Weights of a small mixture-of-experts language model, trained from scratch on English Wikipedia.
Size: 13 layers, 8.01M parameters.
Training: 515M tokens, 3926 steps.
Below are experts of layer 9 (counted from 0) of a mixture-of-experts language model. Rows are named gate (a neuron's input weights, with its number), up (a neuron's input weights, with its number) and show model dimensions 0-95. Each number is 128 + 24 x the weight over its row's rms, rounded and kept within 0 to 255. Numbers have three digits each.
Before each expert's rows: "gets" lists some tokens that make up at least twice as much of what it gets as of all text. This comes from a sample of Wikipedia text that the model never trained on. Tokens count by the router's weight.

# expert 2
gets: " was", " a", " he", " is", " He", " were"
gate1:126118140126074119095141132128164116119108153126142110118093189130126094097133123119090106150126156112144093118143131118154164127119134162124129096046133150108139148091099113136142108077125140091134146143134182157142139180111106113125129119188150142123136156105133116125118111108121133143
up1:138098123123102122157119146090179117096118112134157157171105114109117098129152114155129137120125134160118121105100148069116151111172130165124147136149103134140134115157109146100137147190119139150144130105190094162119139133116123121135151087145124089161172160134122142139103087137140094131
gate2:096118120105165128130077122145125132134115129139128075103163133168132094151157161153121125140125151093158110103078135113148109125125148109115131111141096120133087139124128138151120102109095097182129074145116134155134151151087147115167118131136098108157125072123172118166152141110130098127
up2:141095113124127122114137128149103165103178156129129133160129187108126095141113147155125141138127145171154118111138129130138153109160188109120096076141143077159107142134110130168068131154122105152084131148147146087127154131165110115152126102132146144129126152123100158109159140105099131139
gate3:179161113135106091125128112174119095121150152133138116099134156113128109116150130115128137134120175124120122112149122106137148113175102122094093152165133126168146108124160071115153136084159118119120141112106116122131075124132120097110128160151087118134144106101101130095115118073134098071
up3:093108136120129094129109117133148156131134120131187158099129129114133157100093087090160118104131127078112119172122143107126126139134113137116127088126113150074143120095116160130147109125132164138142132122153177145129138111111130117157119123172142146160136113067133111086115185134097156090
gate4:110126168166137142130114151162137096151127115167137129099141127134151106146171093110093137135085142157094153114116106142151152124092126139141079145127089124137110106116179128148147129108148106108088106134153093131179159134130153139116146126106157115102137100126133140108143166185164129171
up4:150148161139127066149116127131045187140160136101144056134122151129070148167108127139145141127106126127141151137142137103115128123119122065117123134142149136139112133082134119092082125131119129138096089163148132146122139133117141116093140128099148133126128105123098143145124116114126132112
gate5:136151135114129140120123123156111122114151134106136111101123134139103155141135151078110108134114136120146134107130136126160116127147146084148118125136167189081128162179124113101167118115134163121142086112103123164060115136121078097124136162118094160090141153122170142141098156102106095123
up5:124178135171148149116146115123096135117137144132123101143134163131138107137120136102109132129100105095159088104138122100135118133163151125166133099132119145112147120124174146103108035094151127114154142107115090133168170115138144111133141113080117119136102138134127105156162134135077131082
gate6:109113146136094095145109141146071118085094116154117142129126113142074105097131129097150106143096126156120104145149141091113125102071149117130129107123100110131122138114136079138151141131178142157081114131138125130096107109116080136094102152135121146153115193133119145123159164121102114139
up6:143117146104142165143152125139123139111127125133159177129168101129126100137143128130113174114101118102125110135107145081130123099140121166111098126098136118171139113121122127137113173105159136163195173059141155123154118113130134145107122104112149141078140136144090126107157125081153123101
gate7:146136188163129092166137146161152133110109144114128125127168137161112137154138157135063112124156120117128117112129132137101127153127133144121104207147145109142118164157120113149189148111133099174130121100150173126108128133137117116156131157158135131116142146134138169097130109099157155143
up7:154136136057143129121114141087138107095116129135111097101151094125177136147088139133128126135088107153124114135110126120180116182118156119119129152114124129102126079098158118118103136165106095149117143136148136097098123120138139163140120139118123128125122136094060074169104114114127107112
gate8:149163170143121124111131161089139090118126141140105115119147136154141132081129127171121166122133106134140104121128145114151118116176126088101145159116122186105139123165140140140137104149156134181128085156140112187114137100138082106109096171130103181137115106122105128130116090127135126126
up8:154173155143080110175146123068137122119131143089126137097112166127154131109139163143190169111067121140079126128157130107133098095138145130141142122142124125110131130133141109118092171122095124138151137147156135082161097129119103095119126113121130114150101122093128098139163122129110145117
gate9:117158137140124134070053123193105124113123093118118102086115154112156119115114141084147151138116137115133097092148176152115121162124130156137107150143117119145116128128145100115114055111125151116092138113132122136139097105100109160100113152089112099150127151107142157117127139118125109119
up9:132131111146143093116126189073129135139173161136154138138153125156100123154108113140106130098115105127102146128085130137104111087149149143127138131152175142101121135136173129123113134149096118131113088106156114094083091138098087098077147172096117149127100154121123097150135138110127133147
gate10:148131132132170128153084142173153147149096128103116136132114130094104103138141156124109085126137108129132088128168163131132118134138191120119121154111156089114144122111132153116115092151104116132160088120115102117125169138180149059148152095130108116131151118143124080138099104110103129156
up10:173132123116110130157110079161145159111143140115074155102155154111143122111162142130134141111150123131113117091153160119079124119144166110164127137082147153136149086097151171137115114137089162087136102142151088183111146112110114129085116118133111127126145130115106117127143120168125140099
gate11:122091128153116135112111087163132117151080126086119173147089166122105129133123111164135102154119138133155108129123115127127163084158098115166121132122119140163161139121124162138133125084127164144091110123130162151129150130097129097122133090148081126115107150126142180136090080145123136171
up11:087124149149120125100073153179155116150126144125139102133122135150130152140103112080141136124105111095120105081114137145143143108146142151127122126119141141154153117177152136120129080099135138136151135118166184118132151142129120140165195106074124111087122168140152118108124125107121128082

# expert 10
gets: "ed", "ing", " was", " is", " that", "ated"
gate0:174153090110128148140157117128142149164147177110135117113142128136149126147161128146172163129129104169159110128164133080126109124118144104129124115127081122157124096097133129115100115158147120117167090107121157120140079178113185145161099134127133134120120149091145148135115075100141129113
up0:200139128071113112136133134138132112160109162119101123092147117116108143123163123158161116159136116159096145120157140103110142113157118121144159116146091114155188122146123145112104102164167137110146150138165146127153091136074114126126145090145121112078092114126135143152145153138147139144
gate1:111108139134159108094147110108132149116065157135162131169107147123109121140106131155125153127101104147151126089087090090142127107119121132108109154097162156173118134107119158125102110107163134079130121158197102134173139137136101099112122152152155124148162148127114148125121101098128151121
up1:135114118134133133141092163116125093116080144151088142128114120155121136092149071146171141086191141146142137145044134105113165136117117142115111134106141166095130176098152142103111098094095145123134144126152101155115126136130101136116121097147125140137125130131141106104120136112149108161
gate2:076120163104081148160135102111139154113127119160140096107098115123150152133145150136121160148156157120140165102125133148102131082106119117150106115134156091136120133168123110118157115101157105114171133149123102111189179140107165142083152133141130144088117109137143160119109099115153113101
up2:143108162115125158147116144129126129101158125131149088116158171119111183150106130139142144098129131152114110131057128156158097093153128156146128105113126134127115131140124111115151085177104132112136077132120082142106146137109104143153151120104092198104129161081123139151139130140144127129
gate3:108151171163075122136103129191101117085131179147107131098099153082086153148115128119125143110128116132124105129102166163141128119148132144150121122136121148100124144116150115168170108083126143142168139106132145113154145092138117156170100144115158127125124099113095120095129115126094108109
up3:113071158170126129129169129152096166104193120148129120144165111110144160102125117097155169149165113145157111114139163103156101139117128176109127090125132132103132125108142103148116109107141115107103182104133102098137139141138130134130115134123148118150109109126064096156139096127142108126
gate4:155123091083180094154095125146129088167137105110119104126161164112154149126105115103105124071181115119123157159148132098141156091117133153108117130098129173161099098112160110107141134116146103133150095090151115131119148127147114162102114124140164128147120137140126120145099102165116124121
up4:125150114112132135161103163124146133158132123144084144126107107140097150131129122076123109123143124080155132065151076116125164135117147119132129108134132107144121124137134114125188087098124125072111148171102089169131173127149108143102132127107122117129127103093119159117139120075110162116
gate5:170150144120153124158101141147105136122129142089163112135073133138109121138151077167110072168111125131123149114135135137123122091142136128131126135109114123136133169134128109112127102100128096167117107120126125115122180089135127059164113112116110138100151083117084162123167108133128106168
up5:139116164171113121120126151164126148154152123122101130082126163120107128126116144102148093151148130169090178121129133112159127126106115143153112116161152131108082080156121130099077127137145118110186106141145116130171116102161110148109145144131126099134160185126114090125090135129150151139
gate6:202162140126146132178117106144141168108115094128193090132129076117136125127124131148160147122151122130110137149106125162131092114137141086117153115112126120131133126163167108115115116139125108103122102111111124151149175121133139139135076177094115092097142154145182135129132115132126131117
up6:148131146111137149132093111126119175156116148169112100138159130148182121132156156128081141132135094138077095136138130122153119110077133132150079158127124128137128160126131122111170113136113145095167162111147151177115093123128079129117102133153145086133125141103139149072133155122134107147
gate7:124124147095187129114118123155124144133104096166131151132130105166166138132134135158096117137154166130110117091105102134138148082131133149119141149203140151134149119140161118133144094104099076129115175146107096178110112138153094140115115173165087111153131118151123142142129119130136138137
up7:153149130182135113099140104127146121137154117108132147065130157132129165131127098130130150099108096134127123106102101124087128131144114139142081097136114081114106140093154100146140162101137114091145111115116105154173129150137165119092111110094089152104085110139126145118133106094147075107
gate8:162145164145135097132110154123121124104122154150094100133101120148114123177151134126123116137142171155144112129139154117149175111186128162108124141152136131132166168122144167155152159122156109127113121150130153154126141120104113107126102109178149051097145066130124142102118120131137121158
up8:177181129110133117080112131131157130130131179128056096153146105113120121139126093123131128115146133154117107112104111149124141160147122079075103110119077124143118080142173123127113079112157136092130145112157119173138122129139143159112120123146163125125094114120150132158117114110135135122
gate9:121123116157110101136138102142153149059158172139126119118108133150129101125126076171128138126104084087135086160128126134146112159107139108140141096088107108117159132160112150070133126130092168133100153121148133145122102168098140152157114116111164109167108134090149125128121144107138114118
up9:141129137111091128115140118145112124159118152120113169093160161121124137106115173133117158145106161134128095132141119109104094131184086119096108120134113093140112149147108143141133121106131119094170098112109108179127105112082122131055150099133158090146121135126163134151096106168155134125
gate10:152122128160129118141105150132133084089142136122134115089105100173123121146131142159083143165120167139116120139171099147145118131097121132095139118084132143145121101124170181132133110122161135103120168088142087138094130111146126111124117085152121139160122068121150170132153095132127131166
up10:117116105103142101159112153134134159122142139117179098173169114151085145090123152128088153148146107119106133137068139135119157153082170132095119136133135115168112135132104142130129094092153116123107097154099108095129137162114106131121106131110074131124135128160134119138153145124090080156

# expert 0
gets: " ", "1", "2", "0", "9", "3"
gate5:125101150135101097141119103157094133130130169131119152158138104119157163093149127175130133119137150114153093170135127128121128132171119106151167092147087111157164066127105081136132111125186140152135105131164154144142102169159141123136134100101136175130133145129147116095131112125148131107
up5:119102157135133137077145157094178128162125122096173108115120073144113112131104116089066119140127111086115130145122102120111141070128136168164160125118140129113115125108121166131124129121126095155112132113096104113142129081134128123132113125111127137150153114116105082134106185166123109150
gate6:108135153104105150115077125125133133105152134160170110168146141116122155104107100126129094116129145116111104151151167094180137104096141121133075147107170137114121160114118088113141168117141135141114124140173103113115111171105140075111079117154141121132115127105138142118175129122110088156
up6:114090189151089106154126161165133131083116159107105074144106137136119141131166131145109158093151143152135116105125094119098157069138121120167133143144134158139120091139160126148141109128127133118097154113151093127071125151136117112121123135087120106137119080153162111115119133127090126121
gate7:128119159086120157134169129126160136134080109139179119133115148119178169137146111148128132159120155154134137100085136146144128151127111099125123114127148144141139112168144135129173156150080110151105115140086111099130140116163123117174118142133191116148120182157121118186129123127120142116
up7:148120160121140108131098115134134130106130099187152131145133104097153151099089143133113082140116117131106139123135136146144148149108093092130098096116173111132118116125137137159169133125124176137143122121099112119178131096119116091144123131092190143109174108107125160150139125148147147199
gate8:124119156121133114083135145172148131164107165142180113097145121141124138114121115103094104151105148135144112093085137095128127104146123077126169119105131112129151121121102200131145138146112065133127141139101110114102113125116111150113184145131118127112107129123110160110117130096172131079
up8:185152129122120099155138104146145183136152124128120148099103107077134098108129153143131143115154143157091187153127114118120164169116128142146111151093139165129141108120169076130107099117136164139142168144135149153123129120184150099130117106137113125123171108166143101131123113137135154145
gate9:131092135116145127103136167115119132117108146134111138084149142144114116128108139126134133137153131096088140132164111136151179090163133133090122098144104128103188163125110128108083104081131137158136138145096110105131132145136128155140102134171146140079132089155102132150166144125190157159
up9:152134160167159127155145108155110129105118118140129137110136132152163110163119103132170078139120131105116115106070100153153107053110106127123130097149152165128118120121144106145140099109126168123147124170098139111127094162117146162108152105138114187114085104142115123101133110098128122121
gate10:147112149151113101128123183148121087095103144116158099117141096172129160160149086121129086129157176097120139128124122132095126139135109124131169129100135117105097149143121147109112106096139135112113180103131114141164161144143138118110111082136132128140111119100145122139206134104109158163
up10:105136150148122125127121136067102151121130077137158156126110142137143070135119108151139125112173127136105122092153093131141113187145187159123152093147113106155129123116139115173173152150144138103128110148138113083130125144122146165137120105148150088121086162100124130120129093125105136112
gate11:124100126125157125139111117159100137150116108134129095100170164188144117179147175162110160122103122126190120175125130110142151135105126088140130118152141074150126143115103114153135104132127109125114155173120149104125117146103108122141085120111128123122096123168157121139093144163130096098
up11:128122180138150121077118109106121110135102114143151095124153152113103150096122159122112139116163136130138118117091141118122136150155096097079119109142158116111169144120105181149154113148142137169138116116116136143169193138126155130128134115129105123155131122074110178091075125116136150115
gate12:106109142154102153101135165161157144163118127123105142121157122101138104156176104093121137152149121139101105108121134123122101111142146122111107096140116101141127138099175137138140137132155132153106131152103140155151130169198122148171159149137112115116138171145104112166086161150083128081
up12:135123121152161161135099145140132147103167102143123132134139099113156093161153128158148116147211127138140104089142180073145101120129173110094136117119141143131096152116128156122098127134105140124179133118134113140104128156167109120133099117165129101170119183137113143118127098125111129123
gate13:148142115115113142176146099162074150152130137157129127122134118150121130114152120137153148108124116201138108168161140151114083128146184155110100112144126128113165127138123126061127087149113177143152100096148150120122120073120106138119116108121153152136144121160143133129113111102148120107
up13:106157069101142180138137149127114129134149109079163104179134156160145148130136137099070160142153176140093104112138129146150126147108055136147100149154143146132150138146093131149124168146099089144108120140092137124137140118124137110137129132114113123133102138107143103121140146118116085110
gate14:139151151130105136082170122107137118175099114099137088083131150139151103141080113111143128115099109131129143148131097149137079126136093126149115141101140155162147134133131153121118084125129116115114144122115138098085110054118131168089107158145112136152153133141143128073097089120116140124
up14:127115139107130102115119148117162088101120107093144085133151121135140080090129118142144122129163181146119139130132108106135087148131122118157101138101124196140123120120111159169159169148108122122155132140078111102148150108096151129105191157087159133121124117146101123132117114129147164156
gate15:144155146158151120207096118159165134159167119145190127108137105114142130138065124135145135177109147155142094115120135147144109115114137114133130131088136098136122097114122136100150129097094134120113125091128148115134105146143122121109075119115089151109102163127116097107146143162096110122
up15:140085130158165121159156140129145129126180134154144095131172111123085172116127081134162129133109126135130117118163108137137079124127132151109132138121109127095144174132162088129137092127158142098138123084155138127107161118139130124127078106147091152118075112136133112070147143121123125097

# expert 15
gets: " ", "-", " (", "–", " E", "/"
gate1:101155172140125133128136128132132135138086183173124119123194138107134134114108140098143115138131114165149138181149113108139127132104146141128160113115110145143062084155117160114104137086121116171133128133121131128147137107103139056132131154102133103127119106073137127101108109133099121142
up1:173123111153112127166120146155135137128098133131149155134103131138085116159103174099143120123109123110106137132123135102114124096092148099114110167112125123132098198146124159108138153137132081131112135166129117082105119131139116092106120165150107126080079117130124162167088146108152127090
gate2:120137154152121130127109112117172106131176089171144139144169100148159151138150118137129095121185141140151140139148143098088101134149140133117146114140139095132111146101138157128110099136071136127148148106140104198116118121080137138132115143149132092133139128078102160124138145134080092129
up2:111181091133153121130133137139064122156143152113140151125133173134120139120114102148169138128138106162135096107113140132133121149115162165163113153150117152155118152146081138147120160157177122151131124140117148156167056104109139074127141091130117117143138112138146130158136158150155126151
gate3:079123112145117135128147144118125135122139138098133112102081177103106111109108162115120090139142139096128133120095146126122133161109124118081142156118118146105059127167129131161167113163093155133134153096134129121150182135146153154094115123155136134126067139158129142163133107148116175114
up3:154109120133129136114132105127101077120121102104101131112098112115150157166129153157141132138091133084144158142143172165133137095118087118104148080150087107155113151154112071117190098095150143145114128111142121120164130107104150134143100123149121157133108133102127100142174138087127131127
gate4:139133102134196130176104159125132116145146108154103158126171110108155127084136144076138107118096100125183091109128108128112146104138090101152131154130146156087116088154124144104140097110132116138143151115125127179123114127113153150126147136098126131160126164155135164107099154135144111157
up4:165170166128116162148135138127105109119131102136131139155162124151141132106142130140126134089185147138072130131091160077148134147126125110125159130135144139135135133119123128117114111147111118091093162116085105177171130097168102182121128112095165133104133151153098119144111111085102127107
gate5:137174128158153118133153106112093148150126111116140119091154179128092160114149140124122100137113102137161136119160101134141105057135098140118135125110093160085132125076133125098100151173114130160107121112106125104142163171126131165093128133135130134147101129142105127188162115128128143136
up5:089119140184128131151159129099137144095132160112128107136132141140135126126126117121140139053169163144101118150117172130151120163127155107128091150146116140087130136140168158160118121124125165091100136150125159157084148119103086122106110098183145129130147130162122151161147114106143104140
gate6:124092116136157139124150125134122135147107101154161111111126101102132085140131100130141101134108109092101134139122136134206116138121141098093133109125161177162143173116156147099130101167095146118139124149127110124136172143132166087127143120129166175141136180110138138119123145081092142149
up6:139151157101168102130180148092116115150092182128121187121135157144130089140135128133129109109121135142122143135110122126076143073105162097148118139131151150090149108125144096181147146151155106098135137106145150121108167101122120146092134116131137098098084149124099150131145146136147108112
gate7:152158079140104169090098156152159127144127120159164161126109115157129184141140130102102112137112108104137146115097141121077141140144075163119150092112166149095158142114115185135129085112110151128133127119114121134157175106133134109120112121130176120128129118128116117108135126082114104106
up7:138117118112147104149090123125153103097085083097141140144108148135126085155125105109148166104130131116074118125123103132138148074117123132115154116129089105089107160166103113126118135134139177119130119131099156125104135165128154134156141159126153131144081084167135088149177139150144102125
gate8:147136146140106102134111123111112082160116153115153109105117152113129132105142147102106083121140144136132150133070121112133137131161140125133091099112119149121139106171156110130112091073132094150088104077123133125122119106143146128172154146133139146175149157171126108075176123158128151159
up8:148118090108087099118119147149147110136139142155135120147146096099187117109133113107109090103101144129125105085105103127110116085124116116109145103127121124140078155116137094100132108129122154127106161116118098138161153064148125118176122109082156162139119121134099139087123126161074130128
gate9:140144133122114146083141150120164125057157128124128121095115112129102120132119073126102086159146122119145150149155143140079100085128107164072121120124144167119117176147130136108135133138151113161114103149139138171129130116103113158168098137124147117116104072111127114129157134098124117162
up9:085133185114108118132107106163122117140126126142142135152115165147146130086102125118151146105108110108107111123150125135155088149125149122128108086133133087156122149121136129130193141147137156153085105145125116147151080177085132117123128160170126122138110122124140151182148090124187133126
gate10:127126167131143065120134142175132119139115116146094096138116142138146139134128131126145142130151157139177110135129127179179103154112075094143154166147148084137112118090129139145131104128103121168151119129100139125166112089096135114108157152115135127166071149133097154119099113132134095131
up10:132106184144088053176149111134182124103127114087129100133148084097133144093116110113102105118180131112158136091118147104118128089128110101136100078098124134138149110151151127124162139104128140138118122115144149128131139078140160133105098144154156126109114121121153115121118122132124099145
gate11:146125143134109143118118144138097151124140157144135130128129130115125098110092117121136137115123142126148150146107129084103065154113121115109126130099192136066120171136126146128161087183126122096101130078082097166153124132087124124082114138102133142149151118137121148091155097138104142148
up11:121109127133123119112153119117124116102160162159107148097106139139163122099092124087117143122128117136089108130096121101167126098156161134129136113139121159125093136145109119142154115166130117160092124098096107120120129176123179102146137171116155097105151137112131091196123081127123145073

# expert 6
gets: "0", "1", "2", "9", "3", "5"
gate4:142134137116089184104110144170120123118130137113134128112139157109125131126106134113088115174112116142147143115173136122104169151123103159133124154146146081147157136088140121101091100106122163109092121104147127135177129168121176126139125167109103098162085140135123125130074086124155142138
up4:107117122103104147101132162181103131095137124132145160157160154125130145142100138097124118098121102101095111121102142138177151147081136117131112142163085133105139153110109114116101153119144129073123169129112155110148114130121150159100094133139116092120147129091095140147149091191139092135
gate5:164122099118088108095093127154105118121094113145153114074106154176142112151101128152171138188153158098126159102127126103153112130178173099112134107107108156129087130103123119067112142101127141144112117150136105105124142119133117127114148146124091121122110129145124134140184141124131128102
up5:111137167112137167090158115150118147135187070117071102187107136129128123108156147068132118111142119120141144152127120086133141141133113104120139174134161144106159158151154142116137132137150171125163117125145102119116110144115146106099094097111134107106091138157104140134119116148119135095
gate6:157105114129115140097168123118143145089095156103122132113166117107123137126117133112167126089160151110151149169153146161147169116107129108152144155112137158160125095124141144128094145088167117120146134100088140085152152156118108063112158122104125177154107124125131162127085149145138134120
up6:141131149115127083176132122120191086095145099157099146139155129135127128166164117131137130105120145124146131130159129137103167110090107092129132149111138145135101111164136134093129122102201124118124145103121087114185157124135141137106115079138178126164143133135151153156129116140126122111
gate7:121126115129136140106080118198127120133130096110134147144104146089081154125116151114133145172163110114104141111115149092113144117118169087166105102117115080142111093144141157100112131085112113160093145116168134151116125124151141120150084125146135173120075155118118122138126133141162118139
up7:131126097109146131145086118098098128143154107089051127110134129127143156151108089113138151133160125143124124122141157184107140135121087089153126132156100114109115118149121187124137113103131145112096153137152118109142123127098101143130104106131169122114109157063119128149137092111167101150
gate8:148110170144093131131123141143161145072125071175120142123105155086115184114114145131162133145149145111133091127111152136186092124179139120157150116121102116137121111155158113158136141119088121176148099120155123145129172119120098134153117148113170135114111135127142091120135150146146131138
up8:123118142114087117146140131120128120102099148126158073152152109116141122144082091115167159101109087112114131144117146170150113163121149088098102127115154104128123137111123081137115104187140118142129093126088143108145120108118160147165139083123130172135136132147108141111144075173108130123
gate9:145089129146131171072147143162158110126099116152132096110130142093148184133161139144135117132098113122128099148119155134101175101109125101115147145111180076095144108147087118130142100158140130073135114093111108126135127134157105103119125099117111107092123142101149112123158146143160155128
up9:121156108143185118115155124145082141164132133084126159153147139105145092129103120103121081153118113133106105141115152137090114146158065133118130175125092129153104155113160179149123135100127172124118164150117110127107136170096124109132083103135112128153127137103132149145150106134091125122
gate10:134136132142118145124170138136103112089159166102114144121065135151154160145148098121134154089106130177113147127118094119116118144145095133148165100124145134149148104116092137166126117138119164118101144123143142164162149174103168083134123167143122117163137089108132146143168140156129123171
up10:106090164117157079143100124145132121114112118143092097123123115090116154147109113140149135147134100119128114127160113156131133113110080123124140103105121096149157088147118125095113094170122126110131138154155127106165151177111151091158100206124129169134155111106127126168116133160126113098
gate11:149123056134101090156171140135156133166119137148152166108108097143175140096131124137174106154125108130094131132143123106118126131146107144113121117113142093164141109124126142120150128151151116186120128128087115112147139134113126105088119128136087075147119141077111129112100106104165158101
up11:099118114136125140119162115144135084164104161167088125107176108158115144121128128126147139132110121124120128146165149106133135119129164132133119110070153117113164129134108130118129055118161062143107127117118115130132117096152138137103106122179122122129096123083116133085129109144186157146
gate12:115094159106137141079144083143102114117125115148095156111123141100116154175159124126111123132111145142114162136163136135152147116162127103084142122145095118141136136127107119138134136095166107109102111133152195103084132122120123134093127169147165116149131098087103119086110132168096165104
up12:146122118126129102140148122131095107148107111110157087171130089160127083115125106115124171093158072116135149160080120135089107115136133119124130108085143183114137123143133114096133161111127103110121125141128104096115148092108136098132116122145143158186150099188116158116119115139145119102
gate13:102166120121122114114148087090165116077097078132112143093126124112094134127146130077161109121105153123120100133118117124123134137093146151083079154138148133148178143078139106117156137104153146138140162131144138133097157171142116165122147124148148093133087175099130145128144111126126125140
up13:111175154174119168139144146149168138121135124128124104171146088153171125101159152136109129171159133152128101116092099102123126170119144117164145083097138165136134111125125135152130120131079117134128085161124141130137112139122133135080149113096119116099090144127130169156106079133153135111
gate14:135139141119148123137117123132114138073107152149119130149107143147146126151098164113115116126136123118143169108140122132141109057180141124116126145101141098105158158101105112121127099094083162151140136144101123152107153176088139119133186180145126157095127110105130156123145091134178142123
up14:124130112172099106123107119132140168136123073107178132131121136086128143100135125099113118089159143119120116128115101117118128159081091119138143125143078151127127103127153134181108134112163130087102174139167153080121132119156123108171096093106121129140158127155127119175109121139127104098

# expert 18
gets: "s", ")", "ers", "\"", "a", "ia"
gate1:146131109131108114109101067109148199148148142106183132149134156107137128093134164127175116142134099163118124138134092148105072096125159139135121173122137177161174106107095090116115105134141133146128106118147132123127130148150157116145105115118121128140163126137088140143108139092124133113
up1:156134134114075104117125103097136135123135123091135112170121104114129128103141179101138094087120115187120070122106127073154092119129122129120119153143154158123131162090111109142103115111134114132133112137097135107133135190126127132132096083118120131169098115090106142139128175132100112116
gate2:114137148090144101129148168139133161095086121137160113170125136179126150094143161147157105146155107165079067136105124129151128112088121093142109172153154126117112075160136147122132149116134142116108133131120161105104134166112147106115159115131156104153088131144100106132140134137110111141
up2:148146130094128129104116111138089199143150100148184148137158095149094116133134147123101154130113135119126125119146156121205148145102118109106123115166079137121074142109128106159119123133110126156093174122141152160112100134133098130101145131108130128085138121127143125093110119127155140096
gate3:111085133109131150159143120186135093141137131115100137157130155127150162131134100108113122097144111151126116150155155147160089122152147158162105147124107134139129176123143112124141116120139162130116117140132130089123151112067120138074137164126154172103104090106112105075158143137122085095
up3:151166133163126132112121137103150132100110165156147081083119082143098105156167144104119140135119137119129109142131139089093166138141149113122101112128140111136138129137115117124111096180135121112162093139130111171158191123126095124130145097082174105125162110128170152148126130165122101135
gate4:144161122101144132110138140161181145161138123125138159090181122161134156079113109109088117120140133140162118143146112113153121146090162115108102155128121164103135104135117098105101154102119075128132145123066153127151116130077160126141132113110132142128106138142096152113152095110134082154
up4:133138099119149136150135100082151143164134137105152135120102107136119096104109080115156119103178101107126117130137143141108131113189125118105131102068074098114099104078163138091129131137106121108123106123146110098137121139157116178099094111142090115087142138133112139106095124119145125142
gate5:120126086135121098134128127160162145132117148174132140121131131125099142137108148086140098155149130145098112155103110111112138096105105099125091117082157155146159081140125142133136077104148127104143201155150123144118149098172143075145154122164126162104155131105125146116142102136144150149
up5:156121094134121150127168135180135054098124149126099116144093114112150136123125097123108144163123137125093094131152130070109143132113064095149109116128183107128127118156146139105157109148141140109136108097127164121148143113147155136125122133175121132156104124090134140173155120157126122127
gate6:112102146124110101108151140153086121136125148150051127044110101113120083145125124140149123130126116160185148114108143137102125131138114124126127134098095136102162103087149138149143200099093160093128108108140136119145145149151124124131157129124118117120104114153134152123133135097108109121
up6:125118119115094091116149123130134138134162144127092131127140097146106149092141144103163127147133128149114157177098137158156140131118106143114106101133125085104111129148124128131125143117111094091129146080101089114087139156109096128093129166105122149113137063096178129152120165069129099114
gate7:173110149177134128131143140124156170129199124120147116114110140105093149118150118113132156127126109131130146125110121124123155118143148136130137171098082095124107106130171131157131119113103142160168114126124089163105120121109105119118102147094178166132103136103114183128168086138096105147
up7:184096117131134106148105163098154130114098159138112106179128119160145128139130184141164064140122122165128122120088108136115119153135121106157142143168126117104103150166144151141106108140114110184151121120099112117109143162086134162110133156112112124125137088145125138119168085139129135120
gate8:153105154129148125114115150162138164116130116105114117114152147174148153147156163121149102122147121128122133092176127136134086154088136128106131116185107157139161147097115155135120161096132136103159119136133069095117115115130135126085113101141098114125136111130093138147133060150172095150
up8:149121117139101117153111134104136128086118099128164134077079100123122072177166108146142116150133137129139129094139093138132132115165102138118113088098069143122126125099141147124163142170085159137158121150127116132149072100148118136141124119111131118120135110151128190140137126136157140094
gate9:142165140136123139117110137152103158119136071129153139124129133163134116106109120090089097129145116140074110092132115114142151097114135164106114154197165080143123126129147157163147110148139124096120118125183164148129082134145126128109134127176142158157128100133115118114106141095138162150
up9:112136079160072142124126138118137129090133141088098142096156155133160137125116148144144104115149154159121099135125138146140136115159142083148124109105175096129153110109137120110114112098143175113085146124095074088118169132102118116153131129164131120155124124142145084143142106095114074130
gate10:192138088120159084120140114161175135110113150137078144130084114166121118146139100116124091130146121143128151160116126145152116102127120125108158142070121139164163141126078128172131108114163101131151140175135128127110142120153133141136122098157122113136083156133133105128149172106103116133
up10:178126164071122138099149145116187141127140115119108139166144091104132106140150138108152106142120112108159146112113116093194113103092101131120145149140103114123181134099123131140085136092080129144164153141109119154135122114151136133117122114104123150110121139137158166115143180120147123097
gate11:169110180123163160120121128153129170128147118103136123144112159168122152115166110145132185145163110106132116126138137134091101113097172138128137137151127115119118160139135163119152141126154160120109127146126163121121152221130091157120129095140159104156130134164139113118144152127100097132
up11:083154077124095122136109126137131131138096110136135120102099105173157127141110103102129116110160133126079121158155111136139153117106121133098133147107096108137110119130125031138123108116096101135107104156112118120101115082126108093129128166119090129151164132130152130090100124120103165102